Weights of a small mixture-of-experts language model, trained from scratch on English Wikipedia.
Size: width 512, vocabulary 30418, 100M parameters.
Training: a variant of SOAP for the experts, 500M tokens, 3818 steps.
Below are experts of layer 6 (counted from 0) of a mixture-of-experts language model. Rows are named router (the router's row for the expert), down (a neuron's output weights, with its number) and show model dimensions 0-127. Each number is 128 + 32 x the weight over its row's rms, rounded and kept within 0 to 255. Numbers have three digits each.
Before each expert's rows: "comes before" lists some tokens at least twice as common just after its tokens as in all text; "raises" lists some tokens whose logits its average output raises strongly, later layers aside. This comes from a sample of Wikipedia text that the model never trained on. Tokens count by the router's weight.

# expert 18
comes before: "|", "-", "\n", "==", "The", "==="
raises: "-", "\n", "|", "==", "===", "As"
router:074093106125136125150095138075101162137067181118135143155138176176153069078091135182111108112147130153105144097076182162116089140145118090090122151071156145128180129089088110137131135176118102104114152058097132143146101100134149083138183132095128170153072118142134091172103116103177110108076096138116125158172093131119124068092103157154114067139140127094135088190148066118110150056124
down0:133100107171147052108183096105124104173092061127055104107117141146106078145083153140140157126153141114080106107138121157097130101165138122111098141184155103089144154056155124125091072114142148097205114138111087127173156132153126149114166104149165054092073129106135101155135154123151126161100088203150129059164136099136095150115158164147114125106107086186142137136129072163095109155173
down1:145112160143171143108133147104173128229166045134156125110118101133126116125152074088185076152169114213105165097124147103172150157152124137139099129172113175180179150115157127058088132130093102095111205094161200171117067166111182158109158148073084148173140109101141148134106143156133152117147129123084135034072094101180191146183108128069147085088079156169090153078169101092137173124160
down2:116089170105150110087146190147115105127117137204140107089143206180049105162162135137130126135138153173104123123130100125120158105118175109126135159134103125153143119155151108107147108177138102102136075138194109134079073166107138168090125151210160122196122144147156107135188120137101077114144120144117152109107145165137148123157187104064105155079098126133159068144132192197130126141093
down3:124128093125146163096119175135131133107070089123041149126135155162140150205124172079148152124115103157142110129142155146092204083115126106169110133078079154120079078129173118110081125094096174144152175102141122184149104141144134144188097163097134121129187131201157078117169112127052085089139088167129116113181155169194105139187135073164110098113119113131126132098108132172116120132142
down4:127157166096130133140111097100123100097112103141158103134126208118118084159109179131172142161127111099108075080159087113104156138137090121107121127141142104143122194138169112164164103088061174150175103125135163114131102127150164079152169121178131138165109152111125068111138160059081140141111155084131142146130116098113142106124059137089144131160060081125146206130119144059120125171116
down5:106170202153162201096123138187137131220131123094146138121089092131141097178116122169119072125138180126130073147131109104150093019080113149099091181110123112159125125161124084116091181117154128125159144106185119066218128110148156100174183183123127106093129091154114136132126101140104134143193130119114137123120136129152111163134108122113181101082144143092142135067124112123097113174111
down6:125087128140169075079135121134135135064093134073105148093150148088149140090129105121107102131170108119158098125082169111182203112117127104077137169068151108102157096140150159117128155170078099122147114131141101141111145151144137106026119162104094110116161148121126108134145142059155162072134138075154170147115117153141137164133135153134142103130135168140121109140092152123060104122108
down7:130119110050110151161121147148126150148058158174134100129134147158194152062126075101144075097119053112093155055117085076142155130129108154108095152121119133137120161108152153100171159135220159125091077163107141158109054169055131119097141155128223142165176131182079123190095122146162129126155088164099163128123125095148095104139137134146165187151075103149148133158117153148170159183125
down8:128141123155122130104108099101146149125112094097172165120143160148125108132107146123080133130083124113134096091225073142114084114173146142167138136083134145165088129114089135107181114115122147163130111133114099110048091124125117110121126120086113113151160147181109103166179127183156103108038102140110163094167120101149171117104128136168157153137137141051127118149126135173122133181112
down9:129119144142109177154152136121177081121123138163149051127114147153107121126101194185143102169053069086192130124129079181148126085077089131170132151140099197196172065133082140151102116096119097152161123121171107114108154156125145139110147215137152181115063151127088208097083127069107160069202140093187179125077154106084118108111102157089094125121132169135102141150152075165143125145117
down10:161114111151076123150168129134160107100108153135125130168123180089111115131119207174194089131168158144131154105106119140106147074106095161092145155156044185107076108093166180111115157125126183094118199149128147107147122089138124109095133162139105122116105116128099108147153119144134116085110151123121122097100105169119169147182138143145112164136191097167163116094181192075136152095108
down11:093083219135109137109143101153171113141097091183132172157139140130174128129127128125152152154126111111145165175109118115106104150100128083113134096141168150111104133105108154150114158136136147142115076135109109060072112126110163164116140134120095128135143132145090162125145086133115125134139171129098134149093186164049113086143165179153132111165142122072052112099119211068115184108122
down12:144061100175154100107143168084142068121128144120110154129166129154115109078167128112065130122179133149116171115122169097153158124107064133099123097134135118150173127142135102106150106099136154123122088110100132155145120189097143119087132108123113125154112126163110172163172080065110187132125164164137127194136130103116120102197180080126117106103140123154129120095104098157151122182077
down13:181129210063151113132118062131077163129202149172128116125113138104132064154115127144181089122076162124115179155128147136113102044156117090135190109136164100138049102125114111126123127096131066121102110182125121148113171121138187078217157127092128203179074128153107114154109140091152167123100140156128130152103134144139152127112086217179110130166130150136106104101141133125103097155043
down14:142131164148133082144075133152061066191079126167150147099123139111154151104129188186097143119117122105110179110087135200088130095123111140131113152134162150120096103155106114153172175131102128103118123143164065106164115074181132117121099159145138139140158140083109114122163156111165097044123080154165137174102151143154062129139159141039163184158128156139122190056101084133195114127099
down15:128110112128142125064123161112088129112199129094168133173100079167051088122134093067147135095110138117095139125071069116130139185140168099110131159186097121123101125154069113151177148130057143172132130077126138168088149147151084132140159157085134179130207089191116191103172149128086090138139152104155154135171155156160184115140132083101125128113177150083145091166080086150090116168105
down16:138108128121134154089131030051140084099091136187094128143151104155169105104101161137129129126151124149157157106135097119146156147134150099118092149114149113118129080099152126153173081140054119075070155080110163159112112145151164105159115142121146126087091131130152077110187191115131085145195133168167188128086130149132148084171161104161099131106138108108176117164116158124175077066099
down17:075198141114106123119184101048087105113143152107108176104146188159129108128128213124118168116101135120164120081125121100161170112093114106197106094098148127152124097131139059151144187159136102080085046120090156096106123130186119123163100127172103096202090130144160106125085148148165127168136140172151123174117095134135150157168129147068127154131154138136144117108094107162145161094166
down18:114085093153130153136100128196122107176129125127131096124095107104161113164102120058111103144156186132120077099127119140123130116111127155123133066126146130077152115142124163100175090127192125173157128069158115110101099150094132091087134134120167126076116129167117137162160107073114120174166127127120090139150128209077135127165105203116101113117108147152128178139100089115085120170110
down19:154157150115148097111117138130098185091090102105072111137097061103126132107151198131141139093141174101106137176080115091167166126100169088115075114090153107115161083149123132136101140147078119112133131129168135112150180101142078114183084117112161131131175164148159095152091129121100129140062128116135184101120159108091129125115109135136162138088158151189121101166062055127132133084136
down20:093043161131114130102158179152123110116107113128142087125146186128137104129091138059149091118095097105152087100156141122114109125110152140102105084078142121166153143165135074139128146079147154178076109153156130100175166129115086137112143082109114121128157137121107087146131097129161127083089194116121123123094163137195175133175064196160133201092089146114081126171097090096148132152072
down21:148161145118121136091150108131134103117163146147125122160111090083155133150114146116092117117155107152105137137136101176108172182135134153143114105118128010121182065119124148156153220109141100092139092202091122175100074091107101145124121114149127125085132159108069055168121162120150121127095127097108112160086099111145128145147149121095122136144139081159162125135094125156152112170139
down22:168118098203093123180131169127163151152108061170077133074154033161181124097136174154136102140147115110147144136051130160166157139079113103132199157069112134113174135143085097088135126026154105131173158124101094137162148146054184100078082163118087078081128132093177146131127136134151108149129123105130120091124180086157108153135100072103150148093122151105125069103108103150155087164157
down23:139141161133092135211133088141080155139146128129108140085122110049146129209130081139132077134145164097148114091110142133108113130082214121128097133192120082172161140212135137163164167147170175126100146099123164094128177147092144117196097120154116130104138111079133120169140153121058167098050118128123164177160098098137151172177118154126133119124122149151098082119115126159120098060111
down24:094178206109106082103127195154158142128098185141113172110120103149140112153109132076171131157128125118104142126141128131160140096072194185152149140135156123098059103223142100117090082061109131116143158158145131169127122163112135147146105201118137131089165068139124097138127120109162099154128114102092107151090127080140106129094106171058173121117100173151104099137190105177142053201123
down25:115139143149077139108111118155114099109053142182130103076146160110144181134089141101129169144100112192145151160112060133141155121136073041135089139167148121129097149096113130169163139133120164156074118162114126094089141126091167148149136086119101125063072083154072103148115119144085118183149176108101145150092153146219088145155143160153141182074105126134145164117129098171137173117153
down26:100138135108168140185089144133160152145115117142077113131068100074117091121134173103170126104161117192153088195127129154118144167118056137145163133130133121156143078122151119179100156139090174123060113092113093113127146192165145131145164142116119105098146117115130159155153151096204158152177140154149099074104141088111095190157119095187113064190120117172117154195162113063181149139210
down27:159131125170093097102110114149092085142118141216126108133126182091155110043110079131148109132152131072141082143165131112093141149082114166198088129169110115079157143111118173148124106131121151125118118191139131105148084107121100132162113120063129150073155160100053129206126118122112130143060170114099109137103137119121134105132126060114124145126085099072110148089124087116136153194134
down28:160098075138120132150100121075117064068104113118119122125150095137090117108110101099116127060131130165159131143127105089137145166151105197110164139192135145093082095182096085112122150064149178114097099130150093139120076152068094120097149150119153163130122127140129141182099167094144131126078148131128127130120076143137143116179171148097120107124095198153097189070154205085141108097146
down29:129113144095127084124113133115116097128123136131117160095157145107214137148105125151131167111161192112153142136102155111059199188050116110132143155138140111061152099132131126128120121158140179067078153186076181071172132089106070048132158087153107000114057191196105076161071197180158184105114119124145085172175116149117125116162099099088161133142162060116122102046114076133168118126131
down30:125056104153174143160143145142109127144120181106099116130094138106117125203143118101114144095066152101112201099113142112084093106164137133100154046088157123114182106126080100165142108086127135166090094127155178136132102104136124128067158117115154092129166125125104128143144115094167137132110084125130115101104091177143116147207133154078156081109075164094137089086111202059064162159131
down31:139102145171077152169106175134147159131166155110122100126132178143123137099139129112089174117092118097095129087112129156180121094153135152133133114121161102161178123149216151138127168065119176113105154116143137118090159161151069150147118161119156130111112111160126144134091160148124124158179139092067150153061120176136121127094140142151123150183132120143177099136159201093086081144093
down32:135145133150172158156075133120083136155082116155084087099101157169120119113109157199149157121132112051107084079118152156094113113139167141111145148139120113118057108170108109133104053105132154102077132107108164114111115108152083148125150159129109096160170095165189155124200167071079126184104123094142095103116185122157162093066146140134185106149134050094064099107119137144122126094092
down33:091115151137186090135113182113175142098140130106150111122197156138077062097106082148177141116116064169137113145114083179148150130119211122168138151137144114175166149127135115124192162141093146155095092101097150154108108119111157130124168152154066177105100147095127130139193119082112168117111116131134094112099080113171110131115120144149091121070106135089126157154189102195101095175147

# expert 11
comes before: "1", "2", "born", "S", "N", "P"
raises: "1", "2", "p", "est"
router:144163161154085123170153117110140120143066154106151163113148099119115166130131120142070054114148191124150163110170084181114131104138119153114083207114122155113171152129089066179093103153108110144134113203156129157085094117093120148182155172088080101181110122134134105158134150163151060144064117139044139152149098139139105163103169102138149113062059109151116102135141082103099173088146
down0:124142115159147135115156078050168109170171056119203144169167102160067191134128129120199106141152154116144128094171079101073083133134110076092145163144125121123129150135096113120128168058097124162120131154052170109113121146110187093117171124058130081173119101100170126121144114063097102127075171082110152116082090160062104124060107112135099141149150113151144126096107125075136160094154
down1:088134151112112116128129119103161199142079139112123164098130109114129121139158177119128119125151108093141141116148160171177133129172163141171134162157144126138141145097096071140115126106121150099181139204066197138098124160157146152091173132200098168123100121183123171104139106106079139118124147153116127139116090144149169097086124170093106187149141120105148131087157145122108162130107
down2:129047152104062129169148185131166058118145185135103117143119152153194137183162144160106111118156085106049134157151151110140149094082187149112093097081181107145114091146128106187165169113058145126115109122154128122088145177111102120147152129117145094119144062066117083138129131118078144184195104071158161157123097096146133179144135119123078106121097116089123088128155103051168129163045
down3:164080173144155126169105099106123043152105121115090134156142124123104121127115160131042115157109098109130159114080170077157114086119148143076133138186122133126141207087186112111160148129167134153132106140059109163138102139117133081121131093050106128083162138103147176093152155162134127126166144154140109137108152129116142139172111099122145085028138112109135072137119092132176123118103
down4:101112096106181093074174082135123170123180132151079161131130123122103153133130146185129168044131109145110141092124073149130168161157142036147156136089101102225144134115094126135098137160167128134121157187114129132115117156188138127147112134174199141101151097124129144074119109115173097161143107116170191099122123153160129139107197109160124106148118108111100136143113081128142159108143
down5:192134154146155099135073134121083076079088136119133116167141113133154148148156149150111089111138151140071144150193088176151184163165143107100164177093088109120172115078136093151149124078085103094118107174095111149101126138127079128097100164120061136082124145096082091096127109133158096148112139162152151175207098135081097120144112120202134093119119157106132169141126149099161136152217
down6:156095140100105196129136175140089157128121100118132160113148099119156190151133139137090134132127146107106132162143133138072137163182164100148127129071108116122121130108112095180089098091113140202128083116173194141119079200133111074092146128124104108120148138054155155203123131141137083146115135181127078120134178133157113158110091160184137180092107107152147144109055140072174109082122
down7:159167132121109132118059114109112147095144170124154139062150076140188125119094136145096123191091189098160123121148105167127095183094160156133140101157138119157132082145163158122145145063138136188132121127130218098158118120154043154146125146116071185105109089084137116132123209183173183090050105110110118098101144163087153075103201159132164091211157072130107102135145121069102156108152
down8:152088117131145076126130073148146104136155102139123113199151111165157123115210143099150084096125116124125116135132095148145119139136115115131146138160150121138163149151158146088107136162153137115154101153113135147092121097121130126072178100106151139149149069077145143098110129179104151084074093129134106148083120116144161156172160109070098152153125158136131111112135125101154138089124
down9:102077134065149167112166138109125141117095127121116130084147122148102128112057117158116128103134089072074123096115139123195112139117156126184104153069180133060174148128110067079077129116163144136115062157133076128164128129153091072096164132111113156146185170125085139049121062162150159117172144139099107088161125124125151123087097179135167085150145153173144094136171149101136112083105
down10:159137069108131110182133182156117167130121098145124096132097122126115098124145063142131123072130087174082150132150137126133126153112076127164124105091126109115112087162121099244178194141133127132102103109109111103116135082114185129096151125160156131116074117131130073112105162143133107177067180134110133170134102077128135185061103139124103113163120145154135186150109137089161118111136
down11:108124140143166157146092128096103125147179181132086144126159125162113124187153086185159144083180117131099143139077184097100118200111162070113134075125104073085220146114125085136171136080155106152121158209103181157138130100048153121126135137130142138088174147116137215151168159180127128111133134148125157145132153131194176144126150135142111187084140158140129092115150154088128113164118
down12:117140106090096127179100101125139148109137094127043109153055103109095097108101092131151133102130138149112140110088090129112117155192115130167157117120123091155093151116125114174082114185126169127125132079174119156072152123101161076132133089164149104178080098170144061094162166139144124134124115100156107102124127169129068149133202141138070099168091160102146137159096109123073096115166
down13:106124110143096141171097163168109078155103087085133170083128103139128044138099113093137156134152081142072123155134165092097088130147113112129110117167102125119116111106146144179105138118213131109049170126105100104081121128089108159106034141082174160115175172155118097153094102099092172171152127114134112195050162143145209088126054180114198155186089159158144077125172095125191141116126
down14:079104098095149158134145210112071141207119086116066099152189094148116111090139133113150116175090149110115167096115144119136116152120114112151126161094093179092109177106074148102102116097127102150121156130117113115139109140091125088146146170134051191180135128150086090129093130111078152141176088108075140137118118111103131099118120179146164172113131168116127109097168194114153110092106
down15:102175116132144146094111121111106154093120135195115079151173139113161185080159175091072148116116117161070174153124133144122118071157145130125156156159062111146146149109113102126138160117114124089070127168145143113122108149115118110128103151216143207092158166154071121116201146086095139146078161181079091151118134134111215090064095151113110100089145125052125174155142107176163123116075
down16:142150151140096157112093171054132172160125097177113143149151062181138161109184135127183173145076133129127155077067112106112075121132080139078176112106189139138171175140142104108134134157170138181162130180127127138143093144163170004120120127150136132126194108159107121138135192144176098176141082122136086127165082128130240151121107107186136135128093117110091134166096096090136098156093
down17:130117053120156091098127123142105121135175152096188098100174155098136095109066147157101128129145160111118106135124110138059077149118154132134176154113137108137149072142122178135126199103129112091124118128121111154112189105167142141098055181091122120127113124189114122121158122148173092150148129126209081118105110151156094133159142161121148112120138047108099138225136156182125107117105
down18:087108125107145136098112109099092134146160123084119138143125117120092186138089153090118124180121123126129118160146117103128098096146186105146063108176085057112087126097165152091097113088097148102070097154100157123135115168131175136115086214153116105124075130117175149121123158106092141151121152160143200166130126119121120170081142146102081085105111137096202110126194090154082132172131
down19:187131080095056147138095130131131125177191133145176137115094118135114141121097154161135094175059127146224181059149117119165089199178113136161098209114115165170091085140151139157141109096115129134088094099100124097092137159134156075162142090102124179111094175094144073136169186121081131093102122121055123161132154128109105141140089092105154173156122156060104066141143100163140048118108
down20:088119150142133129132087124044128112119211130103112208102125091147092173112099076120132065142116182137139161133085116141146136139137159100153155180138110116117108121194183112114164137122129179123105179108169167125081139163157138080166080148133085050121129086175140101169113104137171119111110157120116107172120148124136167134112112128153122116102216183140175154096122178114109181110111
down21:125117122145117101100085154091163142135098119184186073156154118078076147135161136152166192150141124104123082188176109154164152129108115110157121148096143146119114137170179097136188116108096078117092105128132095135135145148143179095078144100142101112124125167092168059186172078102135060073163125158122182140119154139093108069111082160102092145134107155151127143128120091142102123093115
down22:177140109152160077135116118143145129156125103163163065137149144092103113131128157135156112131117106140132124133128115191157165157118142066107092107088105073130180101138124099163074128119189135099177212130145129116082139187188141117116129132089152126157134133135085113110029118155113186142113087092132148109116112079121162091156097083114152055093120118126152050123086127097136110129089
down23:130098139165066181060097079147108101130131144124109129096115144113100136026141145131161142139088083117147114120122147110113134145142102191114187128134154135109125138154096090095142100171163047134120119124106062067079144145137143125224156187126084139121102067126124158156130166088127125135101133162168103173081132081106100096211103154088132170158102079085111183145134058106151091124173
down24:174119095125129125153087136156128139119141109157132126103109146094180178121082107145143141081082129145159158033163163061121130102065158168156086081104158127105045201123078141064127180073089063142105047091041128152109093087087113031160129117156101110127183122106146111058135120138108118082117098105075135188157129109161116116119160141131123064092119114146116121109162142163094128097150
down25:143174113101190145070125087148120092118105089133119133043143180179155126094102085179082107133147065187118129157105150059189080127126088085117127155172116129107092025121122111118116131158074148116056124150164126131120146090167209140172192101152075136159115113141148111073097104181106179111175133124137229077139152067145141133124075121183108130126095100184136174152072086136117202117101
down26:142126044076138133127117104160123108168153103083110163137129123143145133142064069107148189126145081132084135122135103102110144143127140158103123145160124183113073179155095140106113104052140127124139101102153118151164172130116091087122133141130171146135085137123094108122177072061144067103152123185167146098087096112095097146100126115068131148144187105146152107112173141141154131103134
down27:073156103163177113114145127168125178144069143144123073076092128093101138096133170166100092066156171117160119240146109127119117114131082145112153172112097213069125133098162144178102160141111063157107137126150159192123094122094159147090140168127159110143089134066127125122128088136115094160163119120151111126153166101178086128160173118145128204131117094130112056183146159093109124117090
down28:119190183123122155156136169120143131178120109148214117143139154138109078145198103043180102103099158155098106100082176164111145171143145129192174127119178100110097143143159125140176158109023218108115108093171089149134097117147108095069172121136147133098121086098144140120107097118195156109130129088143075175083123107129109136151144083135178129117122124117069059127123129161132105107138
down29:193090098125154188179175178137104101091122102163140102085152128148171137122179138101164088119143083164127167078124156155110168186161139114114105169143139124070128111090111164183080110131140146123095081180090139110137119205109134137132144165133080112073119130116116184108147115087120052135127142126153158127132112127164117087093185150137213080134100083064111195068072118103086138123122
down30:162103158118120111090146088103110191167117101109159187132149150118093145128174089109101120060109174120118129157182148160138100115142131121123119127108098121134152137118199191118115109128166119115105133210154122121107149117121155140111150112101135070131126192142132160124132152124093117130118051180157101122112117126159199158065128121119152110153127091134155153095113148122131099124135
down31:119139158087127090144092118140122109165105109135097100170083121091150154059114140108118080140142141113115128108135133102117173155120172097091083153123137108129137148061146141096110141083102087119114142144183134108115166095159107107132157090119108110092134136143090146172173127126133034110162127148089119192159091149076150078115089142162146126128191168137135142109101119110088117159136
down32:173158184158179149109112116092098120124157118126092122178171155162093090127170107132116185113128121126170106134151119144096146149112147130101143187056132186203101157089181100108054095090079150138091118126088088148102166103134166101055118083129123135139136143154159121096115096189127137126152132081079130117116127140182183136127170148123094116128152166126175088133147166123150129147140
down33:177156126093160140106122148160096072141137105098089188148090129082137141130119108139112148109166163072114185166125114165194188122066132098094148124140158128112164088089130182129123105086129096147135083136047099120079188146111101139145180079145108091137114159119100168153126127082104128094104107137179119082179127124129100181122108081221133158080112131079137092126177094113100127147108

# expert 6
comes before: ":", " |", "==", " ==", " •", " by"
raises: " were", " (", " was", ":", "(", " as"
router:140149126133172095135091195104091146141182137084098122139090150095094062080131174178138210097115132180134095080096133199160155119149162142123110135104130087127146149131175111171176142110140147090168154099105110090189152132140120198121183135074092144161088062127114144150147115146128146149201138121138128121148096110183086177136146182158082121088144148074162103183115172125178136141109
down0:058079044089115117155118121105113130144091058137122105128138161155143067160135160145116108108156085170134114166173142147100128134129062049102129155147123173086093169145123078116211150090057159086118140160122112136133156092141095136119152123119154099116144102102134164177159131157088099117168142130168087149140082139131136077122125167127111097092137159151177069113110141132144116100121
down1:160159114170131139135101115124185083098142158128112156130106125136152135146115078134142129117093112128179103188167107099102130081115126123139114118128098148127137075165085160088093131108060123092131143159151195135168108111172143180144128138086113051119083089106129174140128156126163130162168107086162131172099180116084149156130133156121100132142111104116105036042132140131116167138141
down2:123140096117118105122085137077102141159146155159203073070105157138152115122221129155108153161172110142137088158169082130149093112179149155122123171125121157096160069124177139153107136143131079101101142178166191033131105199069095184180142126125155120097153128096121096126124119131100131122099141161155149135088163111060122097193127112140121139100064141075122175123184116181151150155155
down3:084092156145199174105100122183115120059176047106141180119119148143115126130104094092062140095129088065131120174117084092101103129133167083111136101081084120112161117132089124117068156127123112123078175109120143208171086107153118169114130133119133102124140097133136104116081115174130175092114110177139129140133147155072177107132134170071103111145135179132162149147100110088151118100180
down4:105102173157147159124110149177141126146170081101118081143138114149120145107207116152064138137115121149111080124112126126120125134073187154090153129115160152138207146136146173125120191101076164117132175045153122135110106154129193174165158129138176124096155161104125092133149132141115119142121094140155098117102151150126102130201140188178077067116149109154121118111126193130158103165086
down5:088093098091132166146111143123199117123104144046074053099143123130154091143111166131118135107086165189125118130125074193149100149131124115105147054142176127177145110160108099161152153176065244162155111091109137115184167064112103087146170126143122157101135095159138113127108093113105091071075077142141123138129120112176157136160105133185101150098141169141141088104177121164129115086125
down6:143121166181095158138113113137090158129133094133057102110154091164090176137091122160093143141117129145130145151140116144139105157135121174115178150127186138123052070131121111134134093164150110115196219174139132102111101119170141153137156110100146116096105081107140116110097255146114064127149158172121123148100130159115159124126142185133147104146138079089131192147100163094136150187095
down7:099119137164146127132090125131130060094223091185083125175124111128174089157128117173186143137130185152077170106105140154140140134160153149146081165134157137120161182166113145150129166088170097050148126097145103124127126141161098162152182153119155124105104130091106163122115127065114188147122035076126065145143147152124092154134117122116120121129110091150157124175130111124163109118119
down8:230069108092148119124149154124110119132119186172173147094104119098154100124059121149166115081147071086120143103160131117151133126154077107143109095122126096152146108155200162095101113075148140185132164134096169191137085083077117149143129109113107197110124151148094139143110084145175145108115141158191133093156130070143113121075186161159155140148134069117201117072143146136145141156125
down9:133133123145144124138124087061191132163142143168079158084129160122189133088142200131129100126177050151101153111149108079131184159091144119129117112139137163127168138111178152127064139143174088152147181161090096152153123130102156115133156094179117118196116136175141153100069147122227091058156104129114129096160087083125157095154155199122100088094193132086148153121097181128136095090099
down10:171113127185142057127138168078095096124147137160111136117163149157069098132068226094138098138156165144125112112103106106135116156112162095135169115156153102113158135085183140164069100134113174180163179101053118121113125111138093160173115150045143150047086122045143158060123128140136099099113075103181159153213142140132106158083097180111128135160162178066072116130141118144099126130115
down11:143131168152144186156097094072135132162130125075099134130097130090091123154123138113172107158178074158138154132087086122115132132178141158144069066158160110077145133129112129128143172187137072126188156093093159114066174088081155149113096150129107137132115112138161121114123119092151110094113114152119192151147150121170217132178163141140059134127136133164141200073112096091157109114136
down12:158092190131121185073148148139150143105163158139121097113147098150106122129117109172127087164132140091205131033101181113158142164069139146169124113098136086162135149096127147134112087103112161095082081139102095146131182137120119142134138106109106132213095148123151145112149188128095143167136120151160139113123152149074129103186173169115170113186092153152159168114179166103163106086117
down13:176110138114156133158121141148108131134132091191114118138074107125145079127146042105086093114129162147109095143120112156138174066132166151106092110126193113097097157103101149085119124184142111190103167135163122068161111160145094138146126117117140203123137116131230140115100132091127151094106146146125073132150150160118070168152118076051142179154065122124123117150158110099112126132133
down14:077072064093121116142134127157114152137108098106155157134138108127162185125132098185141097106145155104134099098121131182110103137114118134081109153136170142125147174130139100094168142142154161113138107083132100096059098154124151133140125171121092121122138119108059120096127130175117124111193140141109104202177135114142176186061145104132112121133142190079169162157073111134182118099114
down15:155098134138127123134005070150186149096082083159121117125087125111088143076106120100134114094150097119179120142096091108099125133139083077071162111166173119170102153141141137129121126164131148207150138099119166171177111077124149086125167117097150136162122137222086151140183142089101094120160158170167104068141108091062164144124102126117146089176117074138143121126119101119117129101108
down16:098151083136101128093163164111107115136099110149096122129125084127164083116116131068152155148104122137067140170122127140164119085150109159193123131163092148155073136162174133104171125145146147129137138160140118169147119144125135141144154110162154178126093102195092095075186127056066111151173060128073077113130154076169135186119134133134111146119114112213096056154092097090105125131176
down17:153086154153137059122076138064142145150119171125091095118072182145129147181069079117137174143183101171188090125170152144172160140149128157130153109089125096138150056195154105114116150150144167108099079168151127158089153117116143151112124098121148138133082151134095133186112120129095128140118147130126109118102048147148144123158102172178104087107064097141177121122153159183104163118085
down18:070155127193141076090137161122167146089137137082123134085156143133173140100086087151189099079120129133126146154090109097129128151152131167131135125079152139102088104098074135158153151137123117186128075149101099117165143167138100101121130100168094169097145148117111146112171120066095146090109138091092048073134096119142133113116124148176141140170097207112105107143101157126106144081141
down19:122142108156156082125129143158109099115115152103115105109185121120098143083113134126158097106094182129050176200087120163139150108151102137147088113138070115060149143163152125110143133158154149143115189124127106143182175153105158093168127097143093146153138147106159134156158080081060174192110107135061084096130151140130097144092114145107139134170126146169115170136164109156088060108160
down20:147091111163146144102152189125091172117161154119140109104153122107126134090093113098132145151111176181110156185148107114063166141094169089121159134102181124157133086074083078103109138169182145136095107132116145165137170147097179167103161185103102113117075183130134155170090109160156154116084097156194142132120134175129145113132159130142148156165093159124153191171094020168112130125102
down21:165133136079073139113144088153102159116098114108160116172140118147080133129154092161155110167149073162141133121093078171095137142137142142106153079155130104167130115115125075124114073184134144138159116126190164155100101112086127131145145197151121110117136090136141140100163113156106144182090183144149096167143110101165162139183215175110177201116110101098149057137126130150091190073177
down22:127115067156100156156122131093052083198086123151116188125088099049179099110097132103108103142144140184082174117139172139152135091164166131105104156092111174166121160122179160133129153123106130150136125034107104122123094152126122143140121141100134146127156064144151148127123072133157087069040077115163142170091111117174081091100134173148085071158152126116125122129134145150118157105155
down23:188131104106159111095204156135087120112104095155175139092168131098076163116154075113134109084132099117141109148094164062092136103133137187114150120140137155176163081138159118117162115120135136145064089134107078165046145125107181144190076106183108137075114121166143119057115152102133109110129177126116158118158096114141119187150123173174139149141160119096124129130107134117161092165132
down24:069132106118091148087135130154103119097094130165121115110117172175109117127142181203164097143179106134095124107102091133116106115151162072091141109118179078138073141104113139124167116067115165137145120071126113169098128076140174123163098070148130117146136188109109088152080146122129131159134114156137141203111102148148123173149086097174089110093147127124106136165198127118144154146175
down25:091084148147130206094104129082120121167167169147164067125131076168194112123101143137100134164122178080176132165118090096152106125153146109105146123087046116105140133135092130129166138091155098138094089122154103152126150153080120114136204097077168095158083155069088108140156124147157178183095138127151160108116132103114131139106140169076119110132122153160135136128113169120101127134087
down26:060132122131114123130076136179141086242182174037142094149120104099097140127126067133191152165132121131179167091075085083123109211161170109130130131128122128141068134166098104111115144112105178157156130165130139139115140169181129107135155098110103110112136109068080113148125095139162088093206117070095147089134075162176103206109174129145120107108176156119096087163132098127164128143106
down27:119147127108155118134146127119119107123087061113146140175135171129115099035073122133094135133096152146090155101099151181156120150107113196175118145188156083068063111157125143152112158109139104132144133108076149102101112122122176147092064168066144087139077154150150096125112110112085056118075126151147156207098069068124135140134185102110068080064123096133116106108104120124173106139119
down28:123172098087104116161142168098078104032124173118088136101141168144083060168125134100093140103138096098162123170119036116137107125102171090121096107152143130138088191103117144121187110198150082155137155115125123143140172149145129070159137115176104166157154060064148110138112113132174140151133079155178062119121128112105148226130135143126094114103157149114152137084115109153095084114052
down29:137158112139143186101086121128131153153133151086111167157086050100095176130125166169076135103138176143148134130143141081095150101128136126127102149110126168118109165154129084136162106178134148137112135140127168128128103213109096104121130118120104115124083126149139157132106176116194133117126140082133124141116141119107123103187094083070189192174146133122140124098117106105099118185088
down30:130116138154143111128160085159104158192091091166175141117131150128155139112135136108132188145087108112136120082166208146131140217133155171103166127181094217053173186128099094118112125196117078156166076078123127084119090112104150084154106173121123111153186105082123155066089165191097105128126096068154148147125124161159118083120152165148191116142126126133058117122177177136180130172133
down31:165104101121152138106126105135137068143150081129116145057137129168125118153158065165141085129141111137170134148112135122089138149096093115128150080153147108119121062148111058142159159179133126103153089079108146127104110072207120087137096068150095086104130175223173078157086107146118122163080143131105134090154145113153151125115130126074130088109174069104168133134181171136129120143125
down32:058140158093125077106124170051128174127115170134185101126113114140116139173152122121145113109119179151188142163157114083192184154119180125142152086182120134154090088113093103113157215120125137076133101140125124152129194176152174116115085120116105129077169153097120086135162164136082107099101104133154105081118088103107122108105135123163106192067090135113104165133174071111130131163147
down33:098174144153177120135127181205157105149166136162147134191170115172150123130166141127173139136106118163138125131130160049168079185096137159120127116124118203138126130161135092112079113103110177111077116160158118127145153121055080163102090163117152107103114196080071097134133139067132155114153085080133114151152132170133127090080193166095137104087131159187152156133157166150160099160112